Experts of a small language model: 224 clamped SwiGLU neurons an expert.
Below are experts of layer 7 (counted from 0) of a mixture-of-experts language model. Rows are named gate (a neuron's input weights, with its number), up (a neuron's input weights, with its number) and show model dimensions 0-127. Each number is 128 + 32 x the weight over its row's rms, rounded and kept within 0 to 255. Numbers have three digits each.
Before each expert's rows: "gets" lists some tokens that make up at least twice as much of what it gets as of all text. This comes from a sample of Wikipedia text that the model never trained on. Tokens count by the router's weight.

# expert 21
gets: ")", " that", "%", " for", " also", " where"
gate0:073117063150113069090105151111108157132129044131088149121125095134184133150155166063118106153160138065143119138150130054139156101140115115140129143103198144118088123104067125131169123124102117118094128171175080132070129144151113118110098137119134133124162137083148100105162165121195145176183103163104164118120147110188098147131125151146030148134148106193113100089130162175125130147073
up0:099172102111135123119099153120128184144123103126093164146137103101155112165123145115098111140138173094130186134173132058140121113094110143130093119060164160079064128074130142122150145056113184129130184163110136094092114088137118134097172093117129183126116119149115129051066152133173146134136159158160110205157139137101160093109068139190075140151157113173094111056159136190093135131121
gate1:106110148077109102112094149196117129137159098102150071119141120108111165097138123148140105135046077173148189178130117151135152102110146134176058124144102081097183076133153077102193066126158106144178150091160110108113057181109144133076104178142126178166132157087119127145148154120170115106132166176100108113136170161152145139153121131162081147152153084070156107135110117149168170107133
up1:145085107104119150199114163136085110066077140124126110069093192078160090109138114128104126174201153092107123146107124144123097129154146147135112145147168153176104160130202126193126146149136129134120121150120180142111106078137164144114079111131118091111072104138100159075138160100105118191121135145112177089130163093179149160125137045152104162125059131112057122135116179158186119137140
gate2:129125071125159116088161115151171115100102107147118090200093090125126031132128144177123072144119129149140141108099162167107117087109093141076148109126168171138152155183130112136082165157118226166172137109140057153176121127129128082149178122137132138171112117098108160110114160070130196045114151112125144171147174131172166111125168128123119111107097138112178096114095117145175103130150
up2:132149176114142063153143145144165101140153184127187126161099103124133112081147065090161176150188132095051137064095098144135132153189098149135113135146150116132142111102122113137135135132153134128192114080173126187093076106141114130140105149160157162110160170143051091139136067123160178154124091163143082171099122122072111151105159100103110147112094123116082115064205112128148094117158

# expert 1
gets: " (", "-", " \"", "/", "–", " "
gate0:080157130116119122158092120138113088146072155111076092042110159108122102178137058147150153116105106143099155102078125131132095084103186115150046157155118100045123127169079137159148160158115091112105126099139238177131086080078136103122093105126126156134167100100139108135126147088183160083142134122150062163122169121101128154146141116162146111141112162138142121091094165139127103111097
up0:089138136142102119171139112151109154109075152158060149118151178120148111173088072134115103113105099116111115096114120159133065127171092086130063106103092104116137143164106086117131135077106128132160124133158171186165111097093088082144084084142134159129153118135144094072139110129130134114153221129200064093155140105132177112118113145167076170115110155068140171113136191147158081155066
gate1:129113167162096120181086155097110102132160197145146135129137139182136142157102108092125120106104114134089139064092053098141102149120081122158158155127203129115136164105148085072114093130116153098155200130095086135059139110128074046092184072115111136139118145117108151193195138134147103119156099107151169154166181145160127075116140070085172149146152111116121148133112127182127130141148
up1:166122126153141132133091114156111072029152132158088160125111149123110069139151125139121080129100140153090147171116080166122131145107113083154110160080132124112117128066069072132091126125129124124145178150163122160120208113082119132084174097124141157148114141157130160156087089106149157083185091068120075112169055165116120101091158081111104139137084094158117117182131170143129182118070
gate2:101108081087119147097159121108127163129129128169103151113122116175115147133122182114098107166163081107112121093199118178119145139078164117058144109090162165159132135130124114047153179130129202117111105127124132088173189073190091096094163142132141138073202103162097163122134098117125098150199154132160132065106115161146155145176124141146064128163063106145110156116158144135110121153104
up2:088107135130118156130150152105137115135115115177125130050111155120179172116142152152089119169168043150149149109192109150103119124076135154072131114089144160121174139144091066087112115139132174166128115095107140074177158081181111125102168169121123121095178066170130185151157112124106100177149160156190146092104092145111151124147105160172069089171096112156153181171177107128136133145117

# expert 9
gets: "=", "\n\n", "\n", " also"
gate2:102098114111155179165161050096102137183165155115096124118126125104120190076130133151136118109127085099134088106114084133079085125138116123128116186184130086104135154144104143122114081167116093122121174125045117135184110167156133109124116125085114136072198138093086097185105129130092209171069149142150117117108066140148156168106160132158175134166110153138152112124089157188164094162107
up2:110077043162175161209111134127134168173110126128160145160156089126112144128132155148113143089141116110103132163140102077107133083086140124138180152152130075128193096133141143135113066150144068116145139148079167141123117142220121082109096138101159151119112123144081141138087097139068147126078174103172109098132100170150089160099159127137167152133147172116147062135115150169183069177135
gate3:139111136138122130184050104115120063137189073051100170071189141133107128138131143152120176136164070128126107139120103145115156129157100173085124129113088171127111147174106133100132131048166142038120112109132113191103130116085098157137119147153121187124152111098123062153141115130181160163090093141144156077095171137157102090133140133119169133150191147167126128153107163113136108116071
up3:105128132130117121221076190134145093125149139131161120099134140112082099134110132157109144088147089073118069120125143054117142061156049155110115109106125199072136118138120110159108195098188183104150148173129090111124070079123135141150115144128148104147174125097117124207196096096135116149132122147149125106104086115116144151089074120137177157159140100144158111116092132139133096084183
gate4:142100117056130125159139206141121147142060137116122121098129183106058163127110171142087163057117126128118132142127133165128164134123119147111105138147146151134151061170163114122159126148140133118082122133135142100193110096150194084048164094144188164075146177090086139174157095150156199075117092120123074132096094104114140111100128107111085157080111097125123166085146091158156101121101
up4:144134152073117111109147106171099124106129136151149148097112140145089123130074161108134106088114098113099089152124110125120115150121038117104114128116190135124161080146147077154123143166159112143115142174151153123155138113113149099103092116118150197144137237119089118099189100145218116092114056090135103182045134145095077167104103129126139179128104153181124111096121111099083069117106

# expert 19
gets: " al", " Al", " Le", " de", " La", " De"
gate0:102080124131124105093201124191129159130114164114104074149093156082109098150145119117105105184158076137152135139091112164136141099155117144102121125176150070157127100140144159091143152159178112132144177091135169122079114120049055120092121152118162129099038107160130143162183152063112190105143154123090165116108130132092124157120161159162149204124134077112090145152119097176106138083122
up0:141106142115161102105141170139145213090075154086070116138119100136081148090105145104097112159127110172188163143157116169107151125183161152124135138107151108213171134124085098140136151114159123120161182141101121111125146096106101138088160138117166153131075185153123116141135122077104183077134142132075175088097107146107122159176181145152136220131071113115076139139112135159049138152148
gate1:096106161107078136081109188115103154133150160182096124148101192098171157173104129128134110129080123119151176081144134128107104182166112165062187134181105123098118113103072138163138108109115141197113195161158145111155151143134140114174163158080166061153136073101103139140078139137134155082086079125112138058184150165128159115110148142118131155206128131131142133141187131131085141142112
up1:139081144149122146122165159105159103108107140168144133140089168131153144167124138141102152090093143115169155167192084126099135134155090179051146076120115104094104064111052143135123153131110085175168198127083120114152160119125154094153173199089154034106129105100100177110075131133146116147102123144174134110138135152183169162119155150115090091195120110100167117131192104137152114146136
gate2:131147176126107140150107135147119090151077141111136177139167081106182138137104142098137134174143160130109126129145182164117081197063152143070091077133084093159123177133091150123102094131127093143200154153098101132114110113161135149081130112125089144157140080081055111084107089112072116050147081092130093122097066096093158140169135109190190098145120131142108173127161122111096135132083
up2:133145172140101180115145147156078128144075144120114145120167077124156161108141168143138113155173178105117114128125160168090093141135157125127074094175087055164117110142144158161111070107108094083176195149050126178144084118148127171121095111129129134133162079101080105099097123126091092154143078084065146159115106138095153114178134100143175096144129189100112166175087071082118131086134

# expert 17
gets: "-", ":", "\n", "|", ")", " ="
gate2:111167109165137080113114096148118104174096149112170088181147135151151120121107133189057161129115168093148070123158163127165086077139082088160106072082133143126115129157068160163078112177142140097121157138120101127145090175141077147158151141141129144142093173159165116136097140181079169128066108192111173058187130153093082124118112137137088118130160104112118168151114178149142143086076
up2:129182119159063049121127132102125186165141125144148099170107120199112161095116095171065134144117147128175093149205152108129071114151111083152133086118159126124145116114114141146079068132194155075156101158101142132123064173119097151168103113139152141129062147140147100165111109121069149088127085164083141053157097132141152147091139147132089113123158147113137142158136205149138142126088
gate3:139178109168181167094144104118177165097104108101118125122148116103082124155129164060166129131108134138146147107148050130098139171153116161178136094108092132161164117191159082125151145111117134107079158128147165139085156150103103140059137111077112150110117114166123139091127085065101089067105134170153162086152109159102045135144141095183108109103137205105146089108175098187159129130090
up3:145168153093150127102131122111130075162088153161127144136091132137153102136125160140139132141202092054133152112093116112073101159151109134123161168154173093120134095173130151043192118120156181168109100155156108157125176175117086182128109140126163132151131082164086136070104162068089174105174150109193125144150146102099149141090131140139168120132111170158117137123028170129189140108130
gate4:165073128119082128121153159128131122081096144125112131101119091131151188179159135174089062131093167094118113140080122169107129139119157174131181147102134113177123127121140123123090097106105165148094145082123191096158131127140138142102158133108126167105091091107081157132140172148137155216177191168158101210124073121134088156090129155173155115155187104133183175168120130154176069132100
up4:139099129138095183098135167133111101125069144143158102091147063143127151175124095169121121166108147159140118138093166223114118168086116133057140110131101140124146125054057123103162103097157169122131158119143156131136097124090106150114152163111176192112125076118151187168145158165116108143143124152159077183137110166175081199125131118114097120115208144170166173117169115150089136122135

# expert 3
gets: " which", " a", " who", ")", " it", "on"
gate0:121093110109082181135117065052194142098138163159150175135087161125146126201158139146103071165091142095086115057128136136184128148128141117110116143112182151141117096134162132120149153083173136114153171155121117081099132178108123159091122132126198190122094111135129161094168126121120110124171130137122127091185187074110113078090157133089124175100149122116168075148121184153150189111121
up0:108155140163155172158105153152087153129093136104096106075126109107180147120078097109174167139143141142122101105063117073141200149067141119093146107167100160126150119084053097117076158113112114174142108140110160090128173082104105065110181186153145141123143210168110160111066130129152187144132136132159124133103074107153176152155148157150116164128115146151124115118119202139082096169146
gate1:098122104113108140101109168145132125128072066190155121203154111130117115110118125098189093140136110102141129084104101134157127114132114171097154095114137117118192114107098146154176111080147146087090183092121101103144124133122137104022150158162117151108121172167068172139125184207168161104063098142131161196109129119157118126090110128071152133077104139203121098118124131116166139115161
up1:145160084123122119166097095056172119169136106138187096132110075127093140062172085130142109164160187099102121097105079164188123134100079073151127137104100130147127122121163097147101157115117102115125065109166158148084183082104152089098097161091176153122090172169107127078102120111165160098131127130160127099104147148119105194119117117137210157166094199126117139127133125136068127153176
gate2:122133160080157165159196199134156132087184147145126122182114140151177116149093138124132158053126102078117138144098100113160168093149130205077106091149108104112143147150168109169142115096121085115115173119161107135155125155084113126123087094173196110078139113125118154160128084146173149086121135140161132118175155172144156160169114108168118127086108125088112072186148127192084139111054
up2:079146105091077113047167173180147113080164166124058121117117116123168126152116148156111126164090123144170093124094154173129107103141052132112178120122109148098162101143089099147101150146063148140108140118106146064144085098119100172120125189131122088100110161119128112125148191118215103153117135057116147130133121140135083143172113116110190131146117097113176129116144113163201129062144

# expert 25
gets: " 18", "19", " 17", " 1", "18", " 3"
gate2:113120164077134130123148199156122075197082106083118102132113135068144120110172142104155104154148128089104136099147144122168096155121125097092071124151140133136136125155114081093145130138181069061169138188132162159088190159124148051134112150112149134157162197126139139101197116119083153112115084136074210084166092076132121115129113142105167165115112139111137125132156101133072075122120
up2:123132118072150155134154208137091097148149083108127090105098134067125073051144109106127114134157135098136089115136142094130106176130107077098127109153127143097102154115065105105110084108190076047177113179109133138119135134118165079129160164153118104123122192116081140120142120117076130154099072149109147111169066083136177057091108102115184167120086148129100116111128115147113058130144
gate3:114131115127136167074156128111120116142144134116121193111135168091091155081138120088188197098170065103156186107156095119111149107184127134168063123139122123168113130119168113125111144099180058121082120190096161101113152116115070119180102122116135118123115136136112144120157134120124123110130064106082133096222128150139162153110048081123167088100135124068172172117158155143140182133088
up3:208114107117084143112106119112169125117041127172119140143139139078121126134128137164104096111144198152093102112106103103107175169082095111131097168150064125115130157129061105139093135151130123124146131138170141159153061159123129147133097094081185174104130124093172181100114127083118188169154129180101148157088182166129151160152201125164141084138153177116112141079105098144108189152164
gate4:102166129161097127141021153106149106164105186142131164110149093112129076149143085113150115136116154147143140131148095120108121136122082144114156170144117097157139087097172122168071065098100135179181150117158158123121135112114157131175105152147169062181163147116175185117092150173108132146138100122156121163135155231113129166158067149134115114137153126078158206150091127111174094093129
up4:143141134130142157139101145139132127152083135135097073117134116127086116105104159170172139085072101142161088129124123138065063143125120153146201201136160122159136154133158161150073122121128110187134209140070200125082119174086143158111181121135117100200172145155158116090097089137102094126137160133125072096104165167127132112147089102099119079151078128125142181161088175091144102081157

# expert 24
gets: "\n", " two", "\n ", "a", " three", " one"
gate0:156133133100235125128145157116129091082083077113134161144108176127149125165101121094136161113099089082123137094103132119053148121127079143126126114159142103178155100101149187097110180138108127140129159081083127129091118134093123165158196171102135142125190159162114102124157101091115124116139146169145157153130163183142172172142143095167177090160078142117079049115093104178069090132123
up0:114125112155153143138144112098087067090092148114131116134110145131158092164084104120122179171152071146050124127123058144149099123125159126139099142134137126140051139118120115133117155146100116114111107078037120062108080139077131119114105132170090119123139114133092094071161144167071058099156101104146056148144101116111150174185168078151159097076144081148141115188092146094096102143107
gate1:099136145047067149131123137099065097137124145142163171139088169148131156099123070129219037142099197127087091215170117156105118121130144114124095140099114136118115128126117154084131056085129113136095186140174128140123113158154177151140130112144167125089152147178133146072135101148134175141117131164152113102126131069203115139133141122093130136170115060133133151123162082108136126148132
up1:145143102163123122123152121149066086073077092124136123188117170084100171089136064107141083186165132105147124156122079142093111096199083116125165153193151151178144130096091143079086147113101154073099204109108119113183123111101094155157106129182124142148123079125113103134116116116092175096145163192129126134069139128140142085161193110122090183108138121118106122145164134090160090148130
gate2:151140164131092138150101119154058099129125131167110061152164151107214110168110136148141142151200078126145110142131070109163158153144169133200065212109106128161116091092128125176080101100126125112095107137113171103094119164149200177130052127134136141124133118124168134082169143112133105147140099123102087197123113129156127150146112134147115145105111126133123155130095177053149124064092
up2:140177097136133095060117128114100157157187091174081077137199178133154124162109142129107163183179100143134091121156101150147066163139159126192097124153143075180131096105105120185041129102144120073104111110097165153133129138136149155134106091116166189130193124108161091092186096117182108112147116144135099136124159170142075103141137114146064148129153104091156138100144125094113133090105

# expert 30
gets: " in", " of", " that", " to", " In", "\""
gate0:124114138045113124185189106158079110135110163127093172116105155147140173106111148109136094115127110150148153127100110130144082161151091168085134131111150102184115133108117114176116136131113117142175096152167087104146123164108117154065117156094130129103111074144143102149023118164130119151127161139157140133070174131183044165117170094046154129155097166089097133180160141101158131087074
up0:181100135165112071116113156116168170114070116100146093106119123138175072090176112108156110150106165124121160145214121153168099180130125049141160111138134127136135111144113155125105108185132102101124206138142129127138108097137113136149145157085188155191133149130100176172145094057112154121146053117119100165173130081125118106139182100224150129124129156108187114124175095132126109134115
gate1:099138110118147086141119172134167170153128126166127089113106076116190151104185154088139151115110144115129147120088062120125107067125079146110172117105126149115133201141141186112125154098175125180193108152108152121078118102131128181079070193100132115173129124060078177115168147079142158155160143107125151113077159128155137150143098085150073114171128076134129136081079143122087124107185
up1:178091152115131144165148080188122081119107099119141162114124120129175121144191133115137153074139093090066155156134154152093167202164134040094154105112148164144136107130158148129058122144138150075125208124163136097107133177159107116146142121150110134117131094125096078079148097094065125107170130161117095157150133123162087094081095128131153087103179179106076102125175160129102160159086
gate2:122080125133132113078145158151102179111105074145194091179170219141092101132143144115083069163138130115083123188103150131116092137084132156099114135132135132152121167077132150202147072125131110112147159099143170129166068191097126095101127181135114185186107125102119110099141072119135152161132122143158101130189174111134131134143126075188138137166185152114125112147101126198165128124155
up2:101162198122129175141148139140115109102146100124091113130160111111095092169162065109160160103158096104084130129147138114093104152142122142114144143114153166165086098061074167127120085151088126065129165189135085125096097128132097213142062159099079095166092122133144144106185154068174134143127169073116144103129142106177142176094181112097099129160169161137133135149087172132126115061101

# expert 31
gets: ".", " |", "|", ";", "°", "\""
gate0:105192170085158164168102183131151156170109087090148133199143084138082107169120127143127107133094143137133121140137071134159157173103139147125137177140159149190135136177161144163136155139147148096121123058111081175153151120133108091058127154104152081177152114093123117134141132046133120096085174096143195143172143130147085149099074106149115111166180130165149112154087134182150172097160
up0:103119154099105144096158121136147160084167125095108099149152042151173136143090078154099099137112163098087074114099089135192095098114084134062167130174114172090112194110154157141146130108154111069113122176077128141169087116138123118170126158099199206094133120122129173141142171117127152161175089173131142173182165128148157166078128138104092142095153124128117121092145171115116098155084
gate1:073149120107148148163144130156106134140117148116152139129138167119117129101174099096102146105058113085095153147140146148155116100126106105138164120160158141104148152132136114115138052145158143140091108118202157086135147168112102154152124150074159154105175032166069069090168166061166116087159150100164090189165171122170147119123160126166146165102145202107181129162068127143134070123142
up1:152136170139115112081139121131127112081117143178091102140128101203141100105087177199181119174107169171151174140162157136158145166170135143128101152144138066124123112159156148122158134132160108067095189117100067179140126149091162098157107129108170115168126184151179133118100164177134128111114111201047168112136127181118112139151090054139136119135133077115121117193080147139110129137151
gate2:148141153097141138119134141086117113097081115152171145166104107091112101097147126147157155120142157121146128077091120113148040085128109145109162147154095156174141163088132108086143140161057138183151110182113148088129113138110083171058130189152177101128121112120159111104112141052172148051138109157132123196060162077135149132104106131143150153152144128048164130111103198114099158164130
up2:184114133045136124112132113145169096087098126148117172165135153066107075164142100113091158151098055088107119097132062082140093168084073135119084159135133137203121126156182126070202118129100118122116091159122110117125153132146109107090166172075138129163106139100145203109161119124104150114118157145150130149100148078139146207150123133098153156120113171124180111160104089134144082157158

# expert 23
gets: ",", ".", ";", " including", " ,", " include"
gate0:107146145101098073118126103156147161141067118110068099134106132174105116150108094146194130109095121146102147106200138087129067131100106178150178105160187123123181135132115163161131162120136157081180184133101164146171076136156162125091098120170124097121065166061126142103108114135168042167167100143100101132124118137123134134096120127182078181098100140113144096159100162184162158101139
up0:117161202084108090106114176107194159147106079111094134110111072173121137162136104147094166105117120114081198165164140071121132110088109152180208120119118120129137164122126135117094079075109133148156136129160133099142095153137127135127133132144143133101085141153119133090107045132117171137110045138133153099127107141191138146142114095128073105073064051123131118143079124167124154065155
gate1:120124122147092141128177100107108096127153129090160217175111081087149118163138175102182146075171180117172160093157101197142095156165119108157075111151188148096090128101099142107133166143117089179091114098080136188127091087063132142150125144107163114115179094096120113095080153076141092118133135141175147179122123118170165129133161088137127133193103201140126149120136171165121139125125
up1:155118115172134109121162155128127147081127122108150155135113078108189131123121133120154162107110089139115169081123093147114137158171109097147088097172198157084108112141150150137122135122077077171059072156072134186105095136064176166111104162138182089090121096100126118140083160088130180168098133129167116139086119064169096104134170116116158129149069228190107131114101133126130126108148
gate2:108177074139143036142068176147144141123202112120152108150145166097086063171085143162183099107130126059135169125095103124130151152087110114142157096129098127143177128102116155188160138144123108120127123164115080162104118154175144116103125073085135098111160160145128130153160139152147195164092160140134155134081110118195087131138164091168151175191115178170146112155093095123144085114106
up2:147212107100158126111132155100165162139119094068141116145165157127162126169107158150199076099092154088127161162124153096145187180091106119180137141076095128136160105062095111164177131094107107142174116129098098114105116121172107128123171176085090091112165196149109145098155153134124159137111089145128155078105108089188141153116120103133105181162131163102108119142099042174118121168157

# expert 15
gets: " on", " –", " -", " —", " for", ":"
gate0:134161122107070091063039172123063103107115186122137106145147105116082103126150152158188143114112111164177145137096183138081124107137125129098187112117190092121092115177071132219111107122136134096125128085137124149137139138106090175127149083111169134055121163147107110118097136127145146085102166117154106092115143088096093081109134104116118098119134121068141084102101071130058146150114
up0:149173152161094113080066141076107110103094158085125110162113117106106100103160130111187163144123113146156160142136180199135126134127138112114148115144127083127095133180064154166115089107150131176119120129141134132127102128080064144182174098127170151101170129104132116090110149101182143099055155141106069157109162095075130115096121136112048108105144101113154070118090051130051115120087
gate1:167083152114139171176157069153085124115120104102064096099179140147143111122095145091142113152124094093155093109120122144121034151188122111152097076064117103079088141100119172159116129145102152074076191111129149099147158131113161135086143123158109125123157137099134133153209159162158153081201144152113128152121099158082099108112137156137198101161139090120121131165108208094119129110115
up1:125129171160123180146141105141119140117126090102063076159197176136135133092092117077069095173084112080151107090142137158103054109151140132119151044041117129079117157076155157121105167166123136101110126116129136098159143149139139162141145167193124093115127126110139160133161147153143184115203135101109093168169135143134149154149138135152152110133140109133032177129124177072123140147132
gate2:085107189087123150119192103127180099114062100120084173143096088134190069122135161120146119168135149159066170093133116110108142186136123103166174134133152154119124184136130177135122146151113173108125131043152118129164112159131098107101109121178156150157185089137089150092150153158194132133175131137146095111109140129077161130132118093094193124114214177159111134094099136095114112146171
up2:114094156097182100116141139134133124096059095143139131133102033167125108120114122150186143115138131105135144102078057130137108137106117140131206137151136146124074180118118156103098091145027168088095130104151099137213087153120104139115071095134147147117098141140049138076128118152138140140138157134168116114108106078114153131161128113111159180108194167132196137139147089129154098125178

# expert 8
gets: "s", ")", "\"", "%", "}", "a"
gate0:130165183166131160130145076139118160131104165152158136105102147101160113157171177146173106172169072148068135122105080089139154098163154122139099091092123132115144170145089149143138145111116199096168143150123131131187092145137131140052192140138071129121111146170114134100150109111049165150116090154152125077031135084152129199143151108105142160075163172124111135113133115144125193126159
up0:157197151105117115113144155136158122171087193167154051147188162112098131212138142133203139149159104083121091129111086121125149079180174130120142129068130111123123118164087141170135144162118146103183146058157173117159169117156141162097147145066119187120162056145099126088122096105133130158146174102154086139110133125121117106126165139154129139092180137103068153187130134116139124135097
gate1:094073150158185126159137156170131118148155094166114108134158145104147099108144083108041134203139111087101168116069097163138122136147106085120154178162164161119096126112114208105135113154126103146114139168149101099104149096162150130138123160149151119138115204194087121151141147127090075159136121104095133167067169140093122135149155109124155206144088115095125128063081179122125101075083
up1:065097155163088142217152134102112099110165080122157176132065132156122125111159067136105097110125085113099151128103179119117108154134100174142134088069112165138120103051147111124156129135093090113141139146111162165155133102168023115144148163116128131103145125143145127127172139123169058100167055124119138144070145163072092124141094101132129152136152096130103171126090131147140080064173
gate2:144105117090114161165197060093089099073094162100091164182199158161177149129137118167206081091126143149122160103121126140152109146137150154096150118092119119100147109088098112169120166175158113149186137102094164098131135120146074130099108138069113133122139081167065143101136125093139110067104119117064076109157161123147062124115116174128088135081113134152154188155115160109114142105091
up2:140081137158080140160156148118113090056105144109114125124120125122186140106137143133197096152185130163107113162109141156118132091069152177123068186096058099102133110148170144157145148103165149131191110142095132090145200118097138105135203122149125108124156137132155181069151088147057103099167083119095106145167124119151108164120127091137099124133141139189182142163116154204170100130122

# expert 29
gets: " at", " University", " a", " of", " the", " School"
gate0:130113145081090123127126025118201118138100081157144140089123128121152104108147102060148164131125133133146147089149106113111127095127161155141087158146116170148179147098138149140170110129103162101127115151132136123107145099106145106108155187135113143119129161125097136114082148148111098092134166101024129085138106184101121155161159163103074094105183092116088151101184212202081084082110
up0:106151121118143117141092177153119124118083144112167146101096121091171085124117154097126109136136100188164090085075093219064144163185132138141114198117107163151129202120113083096147154176134132140152129157137136121085091167073151111157113116178075160146145142093118103157136110105121158169139175121122094154107115166180105145183138101075149099141123121132081103137149087237145117110149
gate1:111137128087168102117137146119136134063076078170173148120141117161228123125127137139192191072135126146146085119134150178162125106182149136159105154141095140110113103095121068122173137118091101086101135140115073129123184074075169116124128157177114078088135137102140140108128107204181130106142087061099118122186131069142149144140174136110131141147168089158128108064148110107168141142123
up1:177128138112117099103166111100183090123111149180139078131094090226161155108136160090150157063095109089152120100115140160140157155126088119172095130158117173171143089137063138158117088125138092142098173175145036125144138101120105205119103163126099071090124149109138116109149114153170107138138102097119176178153109102196167148168167123121165146119180133165131160148098123128107103127176
gate2:157105082128077095165192102155090144047167146165118070091095135128137138102102157131110114114178142142115177078127088177158159119187077117137157164145136101144139158204147115153149130088135125121157109073101178119078129097106131142123112171112069183118011161138079148160127157154163135087114090108153131163109149136140083136117138105117138155115135110150108097189106172108157128148145
up2:061106100178146134104177110102151089111169137120101102108139069114152115110151157157087111108134078144126121086157126149129125076205075059146140135106105101106117083132176117125158071085120133154148135074140103154139120149128133164134150167136161170140141140098100117091147121147074184103092105151155083141081079133125177074130147102155149126135059102109047098207069139090121149156154